Experts of a small language model.
Size: 12 layers, vocabulary 2309.
Experts: 32 experts in each of 12 layers, 160 SwiGLU neurons an expert, 1 pick a token, a sigmoid router.
Training: a variant of Muon for the experts, 308M tokens.
Below are experts of layer 4 (counted from 0) of a mixture-of-experts language model. Rows are named down (a neuron's output weights, with its number) and show model dimensions 0-63. Each number is 200 + 30 x the weight over its row's rms, rounded and kept within 0 to 999.
Before each expert's rows: "comes before" lists some tokens at least twice as common just after its tokens as in all text. This comes from a sample of Wikipedia text that the model never trained on. Tokens count by the router's weight.

# expert 4
comes before: ",", "a", "o", " (", "e", "s"
down0,215,207,163,246,216,168,231,218,144,212,187,174,104,192,176,275,143,231,192,181,112,209,184,200,248,218,207,233,230,222,215,233,179,213,221,220,164,231,185,242,194,221,228,209,199,210,208,235,183,223,196,190,227,218,239,209,181,178,160,177,248,209,196,188
down1,206,208,197,167,252,182,190,189,204,235,199,159,237,189,187,192,204,195,200,219,161,193,237,223,227,179,144,236,200,186,196,237,152,211,201,169,146,169,245,230,188,172,272,166,172,247,144,239,174,180,208,197,169,155,169,206,194,218,229,230,189,202,128,197
down2,262,206,225,219,180,194,193,246,149,195,133,194,239,221,164,163,203,191,228,201,203,241,181,162,196,220,188,167,218,219,212,249,148,214,217,225,202,186,186,177,201,166,170,201,166,157,176,164,192,164,247,265,208,166,221,148,186,222,193,212,168,198,202,184
down3,194,247,217,214,194,215,209,250,191,187,211,227,162,238,207,226,188,128,203,243,202,188,219,226,168,233,210,202,269,186,184,193,192,231,198,220,204,202,264,179,215,226,150,236,197,246,189,161,221,217,251,144,209,218,258,228,179,154,225,225,187,242,174,235
down4,181,201,236,173,222,207,174,236,170,203,114,245,206,163,227,155,177,208,225,192,126,205,214,246,215,172,209,221,208,196,257,242,197,179,197,182,160,199,193,273,201,248,182,189,199,170,195,176,242,176,193,223,248,236,236,216,207,201,166,186,239,231,202,176
down5,162,228,226,224,184,231,142,140,241,250,180,239,218,220,180,230,159,230,220,202,172,202,202,257,222,191,141,206,187,182,224,180,217,164,242,157,176,250,199,168,215,241,193,192,200,217,206,235,230,229,139,189,235,224,204,166,238,208,165,199,236,185,187,169
down6,179,176,185,213,219,184,214,277,181,140,207,214,183,190,191,226,168,158,233,255,224,272,207,192,224,172,176,168,210,256,270,144,200,239,168,141,201,173,249,241,192,174,224,187,200,182,214,168,198,208,142,183,198,201,181,226,252,161,196,259,208,220,206,228
down7,195,214,138,174,180,193,220,177,209,174,225,160,229,207,182,181,175,177,198,220,210,187,221,196,214,168,191,254,241,219,196,196,202,160,163,192,211,207,246,160,211,164,157,165,237,186,220,146,190,222,197,205,246,231,175,226,160,215,184,157,191,246,193,195
down8,188,196,216,219,211,167,191,241,176,270,122,181,150,200,184,244,217,206,211,153,201,186,175,241,255,230,193,209,245,191,169,207,141,193,205,213,172,194,193,238,252,235,212,181,217,262,191,158,188,231,204,175,215,229,230,213,210,185,221,181,232,198,192,168
down9,203,180,234,191,197,187,194,190,180,193,218,168,215,218,233,156,145,207,140,220,190,208,172,172,202,231,193,208,193,196,211,169,292,211,215,191,189,203,173,234,203,173,198,210,234,161,258,270,222,171,197,199,174,168,177,147,209,168,221,184,176,215,210,164
down10,202,152,238,193,200,143,164,194,209,184,223,217,154,213,186,219,175,223,221,147,197,203,249,209,182,206,205,165,179,178,210,223,207,256,229,166,233,213,203,196,185,226,234,255,230,219,180,224,175,176,158,195,174,252,238,209,167,229,171,175,275,191,254,218
down11,218,158,197,207,222,175,178,151,201,215,299,145,230,180,206,152,234,132,196,162,161,215,202,130,161,201,202,181,205,163,232,261,194,209,135,138,171,227,189,135,235,105,238,160,219,168,142,160,181,228,238,149,169,225,211,174,206,210,207,203,213,236,208,198

# expert 8
comes before: ":", "er", "ed", "s", "ing", " football"
down0,238,158,220,266,171,236,172,204,194,179,249,187,181,161,210,152,194,232,158,219,198,218,238,155,180,219,143,162,213,190,196,225,180,204,221,216,206,201,210,176,191,207,254,196,223,203,162,185,164,179,184,208,214,147,239,201,211,187,167,206,194,195,151,232
down1,195,143,207,200,202,209,239,214,197,194,219,122,198,196,216,166,206,240,185,214,200,207,236,183,164,219,188,225,227,186,201,170,133,163,210,168,209,192,126,194,194,173,163,217,189,196,177,227,237,185,197,236,202,168,196,182,210,163,183,195,223,248,182,194
down2,196,188,194,154,167,238,250,170,230,221,223,235,208,224,196,287,205,207,243,170,204,276,195,221,218,246,221,204,160,184,219,209,187,173,184,203,181,206,231,199,199,126,214,168,201,227,183,211,179,231,206,232,206,199,188,264,167,145,210,149,223,161,187,226
down3,272,224,202,177,248,232,211,135,176,212,214,185,240,194,183,230,237,150,211,204,259,186,211,180,188,182,227,207,158,205,227,204,194,198,213,222,241,232,177,211,189,225,224,191,166,205,174,190,137,219,219,213,207,170,277,277,243,172,197,217,186,226,183,189
down4,159,157,181,198,234,182,215,161,225,207,235,199,216,224,169,199,187,247,228,160,211,244,174,249,168,208,218,229,202,250,181,215,204,180,213,176,226,218,191,192,206,182,168,205,175,238,184,200,201,225,149,176,214,208,261,219,247,242,163,234,196,143,239,196
down5,169,177,182,175,193,210,154,173,241,224,199,179,195,229,225,201,171,215,191,174,185,215,157,230,179,169,264,221,148,199,205,139,195,233,192,163,173,162,190,207,203,176,167,183,244,122,233,214,150,174,174,180,227,234,174,245,186,204,214,175,208,171,190,196
down6,167,215,165,172,206,215,139,89,190,260,219,145,230,212,248,194,221,216,215,191,194,251,205,180,240,149,188,196,241,222,205,196,210,190,240,173,193,201,189,193,199,229,179,205,177,154,215,201,218,172,218,186,194,191,239,187,227,206,218,214,210,146,138,171
down7,190,198,210,189,206,242,217,175,274,200,190,173,172,228,207,189,190,203,180,209,196,189,210,155,214,170,167,175,201,201,242,190,171,182,218,185,223,183,190,251,171,215,229,187,198,166,186,219,138,244,251,204,216,185,181,214,227,174,150,240,211,256,224,190
down8,222,185,150,174,196,216,218,173,234,253,200,164,187,165,186,173,195,202,241,210,214,144,171,223,235,180,171,180,202,185,202,201,199,231,223,223,183,264,203,131,209,212,172,206,186,210,192,157,178,229,188,185,239,189,199,220,238,178,218,191,187,201,180,176
down9,180,183,194,161,176,194,184,185,138,169,208,181,232,260,181,155,210,179,204,212,248,187,214,232,266,161,212,212,198,200,184,118,213,135,206,197,211,160,221,167,219,198,259,213,178,216,147,145,211,235,259,173,241,231,194,231,141,200,199,206,161,206,211,123
down10,181,210,177,184,196,293,221,167,204,193,236,164,198,160,179,159,167,263,207,222,187,221,206,224,193,245,219,189,253,195,247,242,200,202,176,186,232,144,204,160,144,234,195,196,234,182,212,181,174,173,183,209,178,157,220,175,190,216,168,168,274,259,166,177
down11,171,254,208,175,165,243,181,158,256,150,281,152,167,152,199,212,177,224,212,204,263,202,164,168,231,233,156,223,203,215,193,163,223,180,131,238,157,187,196,225,190,217,251,206,177,223,177,150,192,246,207,150,195,146,239,236,192,236,247,177,204,193,229,175

# expert 3
comes before: " the", " a", " his", " be", " their", " its"
down0,183,173,182,157,236,182,161,218,278,174,162,138,160,244,185,192,167,202,237,174,218,265,201,203,185,147,178,236,154,205,135,199,231,235,266,191,178,179,177,237,220,246,216,214,221,136,187,258,225,186,190,244,168,228,190,193,193,195,197,216,192,190,255,209
down1,170,202,193,223,179,175,196,184,178,212,171,193,232,191,149,195,248,204,201,175,199,205,174,297,188,211,153,161,158,199,208,219,150,154,180,195,143,183,187,233,277,200,166,195,210,199,227,175,201,211,193,173,151,228,180,206,213,218,210,205,210,214,179,185
down2,186,199,135,185,271,218,217,177,140,175,214,216,226,219,204,217,184,183,145,227,197,210,211,209,225,199,162,224,198,229,148,201,161,208,191,246,201,217,179,229,185,219,172,208,179,230,201,201,206,168,211,178,190,168,229,192,180,199,124,199,209,230,174,178
down3,171,221,181,194,191,181,188,200,278,199,176,182,219,195,142,220,214,220,174,230,149,172,214,213,226,197,235,202,227,191,219,228,206,175,172,162,224,234,225,217,199,179,144,150,185,238,172,218,245,217,225,210,274,177,212,161,174,204,179,215,217,222,168,217
down4,199,159,186,171,139,190,234,178,218,238,242,192,211,235,209,187,226,180,214,172,219,164,215,201,231,247,181,196,191,195,192,248,184,178,206,221,181,172,182,235,189,215,169,215,201,189,147,166,233,126,219,197,177,183,204,205,235,218,229,182,134,251,190,183
down5,265,154,219,182,221,186,201,145,204,208,227,207,228,197,200,223,138,200,184,229,100,227,188,194,211,193,214,236,243,196,187,188,165,228,185,239,176,127,224,196,212,145,150,148,257,172,199,160,248,214,171,157,195,200,225,168,246,174,157,250,171,176,156,210
down6,180,197,203,216,201,188,181,160,163,187,221,185,227,188,173,183,214,246,191,239,180,175,205,268,185,221,150,220,255,211,273,221,157,183,164,226,190,163,194,203,150,215,135,189,229,250,216,201,190,212,163,204,183,176,221,182,205,200,253,164,183,189,176,209
down7,208,182,177,219,200,197,239,214,147,191,209,211,157,183,169,119,213,122,172,233,214,215,233,180,247,231,213,224,252,203,172,192,244,169,198,232,247,189,213,172,235,226,188,192,153,190,210,197,243,191,175,154,222,177,191,215,153,210,229,219,226,155,164,189
down8,228,187,236,218,141,210,174,186,252,214,231,176,207,198,200,221,212,199,162,288,176,222,210,190,249,166,190,201,179,211,155,218,171,173,184,165,231,234,228,204,264,207,166,188,233,193,178,175,208,243,191,169,239,210,225,278,169,221,159,231,139,253,182,231
down9,192,179,116,206,204,260,226,130,190,207,171,164,187,184,250,220,195,200,178,195,172,217,218,239,194,158,175,166,173,233,187,202,135,182,163,255,141,181,211,247,154,160,229,174,161,207,210,193,210,175,218,192,181,200,175,214,170,228,133,176,244,264,177,195
down10,245,193,174,190,187,194,201,174,205,220,193,183,171,193,227,198,149,114,221,173,187,198,181,240,245,195,207,210,195,214,219,241,207,220,196,249,165,213,214,155,164,175,195,219,198,175,185,193,197,180,216,203,176,252,201,156,199,192,172,229,161,189,195,196
down11,216,171,197,228,258,190,190,215,224,211,191,181,153,166,253,187,232,220,221,230,216,184,250,234,225,217,197,161,216,190,203,204,172,180,213,204,182,187,222,124,211,184,181,218,170,215,156,227,212,173,234,198,172,237,199,160,233,227,207,238,223,217,227,214

# expert 14
comes before: ",", " |", "09", "07", "05", "08"
down0,248,235,230,196,142,218,217,193,210,192,176,262,216,180,227,193,211,172,157,155,144,224,233,178,150,201,151,170,209,214,174,222,180,229,199,227,197,169,150,196,169,247,182,200,161,152,219,194,238,191,230,179,270,174,226,224,176,181,204,220,218,201,179,213
down1,163,167,166,171,197,206,207,162,175,193,170,213,196,189,236,190,231,237,235,213,235,187,217,180,221,259,200,194,227,245,159,166,132,209,243,260,161,226,203,140,186,211,224,222,145,245,206,289,219,212,201,181,197,239,194,170,162,227,187,212,170,197,219,139
down2,243,220,181,209,248,200,193,185,244,191,218,215,232,185,232,237,156,157,178,250,152,245,196,227,196,212,217,208,243,258,167,195,189,269,181,136,189,212,246,229,215,181,145,182,194,159,242,174,191,171,215,237,245,170,206,260,208,197,218,204,192,196,207,209
down3,172,248,141,192,224,214,168,233,162,150,180,235,188,240,208,205,180,181,190,225,200,186,184,156,264,219,180,194,226,226,183,173,202,186,220,180,154,224,161,207,222,202,199,192,201,188,207,184,168,149,212,177,233,227,200,233,219,202,184,171,193,193,209,243
down4,266,232,202,225,213,177,149,215,210,191,176,238,202,225,154,256,174,197,191,190,197,159,207,257,216,211,238,157,203,206,214,199,186,229,193,192,197,219,207,194,200,171,205,226,188,177,231,195,211,210,220,215,247,217,180,224,169,230,255,224,217,187,194,181
down5,196,147,156,213,241,189,169,181,234,219,201,195,144,221,185,220,164,170,184,191,173,249,201,195,184,227,155,177,220,199,168,168,194,178,227,190,241,217,156,241,223,128,235,152,183,209,192,203,194,232,212,246,190,165,198,235,201,219,232,217,223,285,203,156
down6,183,161,227,204,140,237,171,192,168,210,220,237,270,143,151,211,243,230,214,221,250,199,195,145,195,226,191,233,174,190,220,207,214,240,188,188,222,172,255,180,225,230,167,233,175,142,154,195,191,224,201,157,240,157,191,190,251,203,184,254,104,140,217,201
down7,192,180,239,197,205,187,179,212,185,153,223,183,231,186,211,220,201,210,249,183,184,161,178,182,187,215,170,214,182,188,175,213,206,203,143,252,212,208,231,148,168,223,167,183,186,195,191,218,202,241,244,199,172,210,217,244,188,190,204,259,173,232,257,191
down8,187,170,141,139,236,234,200,188,221,194,192,208,161,151,218,183,169,179,200,183,254,205,185,205,179,170,195,177,185,200,177,174,193,171,221,226,191,226,203,130,187,192,208,182,183,178,264,187,171,176,162,244,244,215,221,196,175,228,221,167,207,200,194,241
down9,222,176,279,213,142,198,171,204,175,161,236,215,146,175,214,175,163,256,226,194,196,177,213,184,181,245,220,214,195,214,195,229,196,177,210,292,181,183,224,187,226,214,197,155,209,199,156,179,256,168,238,222,220,170,200,226,161,198,167,181,238,195,201,171
down10,223,159,146,136,234,196,243,226,226,166,223,192,228,188,192,195,195,169,195,253,217,166,220,219,226,190,243,164,232,186,147,249,197,186,229,213,204,247,191,191,189,264,212,257,155,176,183,183,186,169,230,196,147,147,188,202,143,251,201,203,229,227,246,192
down11,204,223,166,132,221,196,223,181,227,219,216,173,175,212,167,249,177,171,192,242,191,170,253,188,229,198,177,239,179,171,193,245,223,251,187,217,201,154,211,221,179,121,220,163,156,217,188,217,240,224,200,147,184,208,214,205,218,183,187,193,195,211,190,236

# expert 18
comes before: " The", " He", " In", " It", " She", " This"
down0,184,187,138,224,197,245,190,178,280,204,197,191,282,251,223,171,158,157,186,144,195,187,193,180,186,216,181,154,206,212,168,265,182,165,198,207,205,207,184,220,162,206,240,207,233,180,228,171,215,193,217,196,135,256,199,213,202,206,252,220,209,230,200,181
down1,239,251,213,184,235,147,143,208,99,169,134,205,161,167,240,183,222,170,249,187,196,187,167,254,242,240,210,189,160,190,176,214,263,200,251,185,214,169,172,202,222,233,221,199,201,198,208,122,149,152,225,211,233,189,160,191,168,192,235,226,200,201,213,210
down2,221,220,155,217,222,189,229,185,237,199,251,169,191,230,151,280,170,213,166,174,144,253,245,206,225,236,150,177,199,217,216,212,214,152,192,196,113,208,205,172,176,211,244,231,173,229,188,201,172,199,186,244,179,174,194,251,220,195,185,224,169,181,231,226
down3,181,219,199,177,146,192,193,225,191,213,228,146,174,171,160,185,252,217,201,220,170,190,242,215,185,173,164,210,261,198,237,201,222,247,189,196,213,195,194,156,187,171,183,214,174,164,203,173,199,229,217,206,196,210,224,234,174,172,257,257,187,182,164,184
down4,191,198,222,214,224,189,191,130,244,211,230,236,227,214,202,211,228,195,201,244,192,259,255,203,158,153,213,205,203,191,198,203,227,224,206,227,162,197,170,229,183,205,236,152,217,192,235,197,177,202,187,257,185,159,225,197,183,176,180,123,116,231,198,177
down5,246,165,175,223,219,220,197,194,261,242,228,174,232,242,185,213,214,212,249,253,188,145,186,224,186,168,254,211,193,176,247,226,225,198,226,196,241,191,168,93,227,203,163,219,227,254,154,199,239,245,199,182,228,257,187,208,234,213,217,237,166,201,162,215
down6,154,190,194,201,168,202,186,268,174,172,228,228,210,178,203,177,244,195,222,209,211,199,232,188,175,233,212,189,256,192,221,175,218,142,194,239,225,175,237,190,203,202,234,209,155,188,177,210,189,191,191,201,171,226,199,196,239,186,207,220,227,175,192,231
down7,247,115,164,177,218,173,204,162,187,238,184,236,163,196,186,162,206,167,231,149,196,173,226,225,192,199,206,234,203,188,180,261,198,235,161,203,145,174,244,213,160,219,221,171,143,245,191,183,237,146,259,133,231,174,229,208,187,135,196,219,195,190,228,175
down8,158,168,151,223,229,193,192,286,207,224,193,184,213,223,173,181,217,174,189,211,216,207,262,210,227,227,254,178,196,149,178,242,245,157,206,251,152,188,169,209,214,93,175,186,153,192,209,181,192,213,211,200,159,217,184,147,152,193,241,250,272,198,177,256
down9,207,228,213,161,189,214,200,239,176,151,217,183,158,225,206,201,195,199,191,185,245,223,123,247,204,217,177,209,161,138,200,247,226,225,175,224,227,180,174,216,169,175,175,140,209,207,218,180,155,115,198,243,192,187,240,247,169,220,150,175,179,238,205,222
down10,231,181,238,230,253,213,212,211,146,214,198,180,184,164,213,175,229,191,159,178,197,200,207,236,203,215,199,202,181,233,172,206,184,256,219,193,199,217,195,177,137,201,222,235,250,185,244,244,188,198,128,268,256,191,202,182,242,226,168,206,217,196,215,214
down11,217,192,212,247,144,209,267,177,158,224,175,210,181,192,190,253,181,192,186,190,177,167,187,191,182,183,209,211,210,207,186,169,202,214,214,148,201,185,127,161,223,213,185,194,172,218,190,182,152,167,222,209,196,215,161,200,241,201,232,213,224,170,204,160

# expert 16
comes before: " |", ")", " |\n", ".", "%", " ("
down0,195,215,186,236,218,212,181,209,127,241,180,226,206,181,179,220,199,178,194,195,217,196,242,223,225,245,140,236,196,201,225,176,163,189,192,189,188,192,169,170,165,210,175,245,189,172,195,200,194,223,169,179,191,152,217,204,221,278,173,187,200,220,154,229
down1,180,228,177,187,194,204,170,136,199,242,223,167,211,186,185,222,202,215,207,225,110,202,239,172,184,205,168,169,238,185,173,145,177,224,168,131,196,147,176,175,184,204,216,202,213,195,194,170,169,167,189,253,200,205,178,193,262,263,174,275,237,190,223,165
down2,181,200,179,213,184,190,220,172,209,221,176,200,235,188,182,143,221,158,169,187,196,152,179,190,179,184,198,211,169,191,165,160,170,227,172,222,190,202,224,170,235,177,175,130,231,198,166,223,234,176,192,203,217,197,187,155,206,237,193,243,206,234,219,237
down3,195,196,149,169,224,202,183,215,167,182,253,242,181,201,171,200,153,172,197,173,214,220,190,238,223,230,161,204,183,191,133,171,194,214,244,182,240,198,181,174,239,125,133,152,195,199,213,228,220,234,171,182,217,182,229,188,217,200,188,217,200,215,200,227
down4,181,195,227,178,203,246,172,227,221,143,173,225,172,174,171,274,179,218,194,223,186,259,200,202,179,201,274,231,216,181,169,183,166,218,175,177,196,242,159,223,205,189,197,158,201,154,188,227,258,226,227,238,233,229,207,207,182,175,157,121,164,216,204,213
down5,209,188,228,170,193,166,187,185,190,167,110,225,183,216,226,154,188,247,158,177,232,246,149,240,205,160,208,142,201,183,206,212,180,202,187,220,202,164,230,186,222,149,137,179,190,219,182,270,177,144,253,214,200,211,175,186,234,204,151,243,205,212,209,221
down6,179,159,189,165,146,208,229,195,194,231,195,148,172,216,198,185,218,212,178,196,180,183,195,176,196,244,160,146,181,183,208,246,198,183,212,185,209,227,184,203,193,280,212,148,153,212,229,256,189,168,226,188,159,218,163,157,144,201,206,189,169,153,200,198
down7,237,228,188,175,249,150,188,242,216,223,176,245,130,191,188,177,183,167,168,189,221,151,236,217,171,145,214,158,182,177,191,172,169,204,194,179,218,239,217,215,190,170,176,179,184,200,225,285,210,186,221,262,171,182,200,205,164,207,187,198,263,206,213,202
down8,193,177,224,238,207,201,214,194,166,173,160,162,211,236,175,226,240,202,216,199,202,178,247,161,143,281,170,250,186,230,213,176,211,158,166,172,189,250,166,174,183,256,137,189,201,201,173,212,158,186,256,181,207,187,179,153,164,179,248,208,240,212,207,171
down9,252,181,192,189,258,196,232,169,211,222,166,206,176,232,205,229,226,186,194,215,234,225,214,140,213,186,232,175,200,207,167,232,220,220,236,250,230,201,204,217,162,188,203,238,192,225,185,230,147,174,210,213,197,210,213,211,206,209,217,270,180,196,217,248
down10,113,191,179,221,225,194,222,176,246,211,145,188,158,198,195,253,219,217,200,200,227,232,243,238,207,199,199,233,208,193,244,151,201,216,258,190,183,212,242,191,210,158,199,183,207,254,197,260,185,233,216,220,186,180,204,218,169,200,194,181,213,169,171,211
down11,193,191,219,212,213,223,231,228,237,196,197,167,189,189,199,213,125,246,155,212,152,209,213,179,184,207,209,192,210,185,183,259,211,189,181,224,211,203,192,124,222,193,211,208,163,217,190,233,204,205,209,228,191,235,207,266,244,163,196,160,155,242,191,237

# expert 26
comes before: " ", "%", ".", " |\n", "0", "otes"
down0,228,226,169,191,188,197,216,158,164,219,159,240,211,235,274,228,171,248,195,221,154,271,197,167,171,226,186,196,204,222,200,225,205,173,211,167,201,195,171,211,211,239,158,232,190,174,182,193,145,182,197,175,188,223,188,142,168,150,186,164,255,262,215,209
down1,190,193,259,193,220,251,199,198,218,133,251,216,159,148,148,187,211,184,244,216,203,208,241,180,181,212,211,183,220,243,216,208,227,257,176,188,232,225,179,216,222,232,208,192,155,207,173,197,187,159,154,216,197,185,178,238,195,176,237,236,133,204,268,198
down2,215,153,171,193,222,204,164,209,181,192,204,184,252,224,200,237,220,196,207,232,182,218,206,210,210,231,260,225,219,198,247,188,199,210,201,170,217,245,163,189,186,193,265,235,264,247,191,189,188,224,216,241,232,199,207,214,181,191,168,206,224,226,205,234
down3,183,165,201,214,167,214,205,196,199,199,147,225,232,142,174,220,178,225,158,245,223,226,180,196,227,191,211,170,189,176,174,230,197,167,206,229,124,242,197,179,179,220,218,195,243,242,168,152,192,146,156,213,143,200,208,178,183,222,182,171,167,226,171,206
down4,193,170,176,283,221,246,190,179,185,175,233,230,176,168,229,231,226,244,234,180,221,210,203,185,182,212,216,214,174,173,214,190,208,138,226,205,199,222,128,212,139,195,221,205,283,227,176,155,157,141,215,180,223,231,219,243,201,182,155,220,279,231,235,241
down5,182,250,220,152,176,162,170,250,208,157,137,222,245,216,206,196,252,145,177,216,166,190,194,263,217,187,193,207,222,199,174,260,171,196,161,186,218,150,191,204,207,177,156,184,202,214,237,177,240,175,206,130,210,197,237,179,160,254,229,177,213,183,219,180
down6,143,214,237,211,215,210,215,194,219,193,211,199,134,197,213,222,127,138,196,153,232,160,235,273,214,201,172,202,186,185,193,213,198,206,256,186,247,154,246,178,204,207,199,234,262,156,213,240,185,124,169,156,169,236,195,243,210,138,242,193,194,219,220,183
down7,197,196,219,218,232,163,140,179,229,210,219,243,220,196,205,192,186,190,216,203,198,184,205,162,206,166,178,214,177,197,202,158,246,201,230,213,158,207,192,243,207,149,203,173,181,193,219,173,153,214,277,246,218,157,160,243,169,205,190,193,257,186,222,195
down8,156,181,172,221,185,192,211,207,178,139,156,191,165,173,198,238,182,210,201,159,207,196,174,178,149,196,196,183,218,232,220,181,214,229,258,257,201,207,187,223,149,207,187,225,194,262,241,232,211,188,209,221,171,225,213,192,159,221,209,209,209,155,181,249
down9,206,209,208,225,199,162,169,169,212,198,154,182,201,151,198,169,161,234,197,184,246,176,206,248,198,167,210,185,189,233,183,161,198,156,151,161,157,242,253,217,209,181,165,172,203,188,193,184,198,74,244,256,151,129,223,237,198,216,218,135,184,215,203,171
down10,199,197,209,213,182,255,191,173,220,238,210,167,175,206,197,216,263,246,237,234,148,206,250,200,175,166,219,170,179,197,201,239,195,241,165,175,203,288,241,216,204,206,200,187,231,204,235,231,189,218,233,199,186,198,204,169,191,179,261,204,191,238,249,183
down11,245,213,186,185,204,223,186,214,194,179,152,234,153,152,217,171,236,208,222,226,201,204,201,221,212,254,205,210,171,198,202,235,203,204,230,187,170,234,211,252,184,249,183,164,126,215,213,227,211,195,153,187,200,241,186,141,237,175,192,198,196,213,173,188

# expert 22
comes before: "-", "|", "==", "The", "===", "In"
down0,181,230,198,223,194,210,227,177,185,192,172,268,162,283,179,242,216,192,200,224,183,209,176,179,166,177,219,187,162,183,185,171,222,165,210,205,220,166,216,257,207,149,199,195,246,182,243,188,187,196,212,215,262,223,236,246,165,208,240,173,180,178,204,178
down1,167,217,212,233,168,185,199,238,220,205,210,188,192,237,163,233,258,200,220,242,147,191,187,213,250,196,173,236,213,189,214,171,184,133,189,186,176,190,183,210,224,240,202,230,238,185,200,193,240,177,210,165,170,186,208,202,237,184,204,227,223,212,168,221
down2,194,170,165,220,180,246,207,188,212,116,202,231,273,217,194,187,201,233,207,173,220,209,203,170,115,128,213,187,182,254,229,214,230,186,165,207,167,190,213,189,239,246,224,199,212,149,190,205,184,194,228,208,221,232,164,150,175,169,236,243,178,220,250,207
down3,136,190,215,204,222,173,164,208,178,181,204,174,158,177,230,190,226,192,149,160,196,185,144,222,187,250,172,201,236,219,166,240,205,203,205,179,172,143,170,209,175,174,199,215,189,221,199,199,176,244,220,215,236,185,112,160,148,142,216,173,231,237,140,211
down4,207,199,235,260,184,220,215,214,222,176,213,158,220,240,196,203,195,172,148,209,225,194,199,216,185,223,156,195,237,186,212,160,226,157,111,215,200,210,197,164,145,232,193,121,223,138,205,268,240,182,248,238,198,183,185,196,237,193,213,182,252,200,168,195
down5,230,172,218,185,215,201,274,199,223,173,237,213,202,184,121,210,186,218,211,239,197,236,178,257,209,228,170,170,247,244,207,210,175,176,201,216,193,209,204,233,217,188,183,181,177,237,248,231,233,234,218,195,202,196,163,235,227,152,169,219,194,207,238,235
down6,189,190,254,243,180,244,186,202,175,246,183,192,204,146,119,193,184,125,155,209,217,170,220,244,207,146,205,244,208,257,237,272,207,229,208,148,196,164,226,200,186,226,162,198,228,195,185,205,168,179,176,242,217,193,256,154,143,191,211,155,194,217,167,171
down7,189,227,227,188,230,174,164,205,127,204,215,245,147,172,220,190,245,221,176,199,183,220,181,209,220,184,224,159,200,181,156,232,187,177,191,168,210,169,194,197,162,249,218,187,199,197,181,174,194,169,171,206,218,225,232,200,210,218,227,232,203,228,167,158
down8,238,226,197,197,236,176,238,228,203,194,177,174,232,160,179,183,144,248,226,217,157,165,253,189,178,124,208,223,201,256,169,166,142,220,229,188,216,178,220,250,192,182,214,210,162,161,142,242,195,178,235,207,236,192,208,266,192,163,163,166,188,219,252,198
down9,167,221,246,187,231,189,192,209,211,170,171,235,219,180,173,250,206,163,162,224,183,196,192,199,236,223,171,185,262,221,237,163,174,258,183,216,189,195,203,184,173,170,244,233,200,168,200,209,167,213,263,224,236,215,205,146,220,170,227,187,178,205,179,217
down10,177,232,147,179,177,182,237,211,221,205,196,253,259,240,171,246,207,225,164,236,161,184,193,224,209,223,217,121,191,143,200,174,171,181,176,222,197,179,225,160,174,190,188,203,230,228,195,216,160,243,178,229,207,183,244,185,200,215,184,221,169,198,139,225
down11,169,124,187,226,242,208,231,184,190,255,224,202,215,177,209,168,145,206,233,160,167,197,198,224,191,226,210,207,237,195,199,231,183,104,250,215,162,206,217,179,216,210,202,140,218,216,212,210,214,152,205,160,167,262,184,229,188,205,174,203,230,159,178,188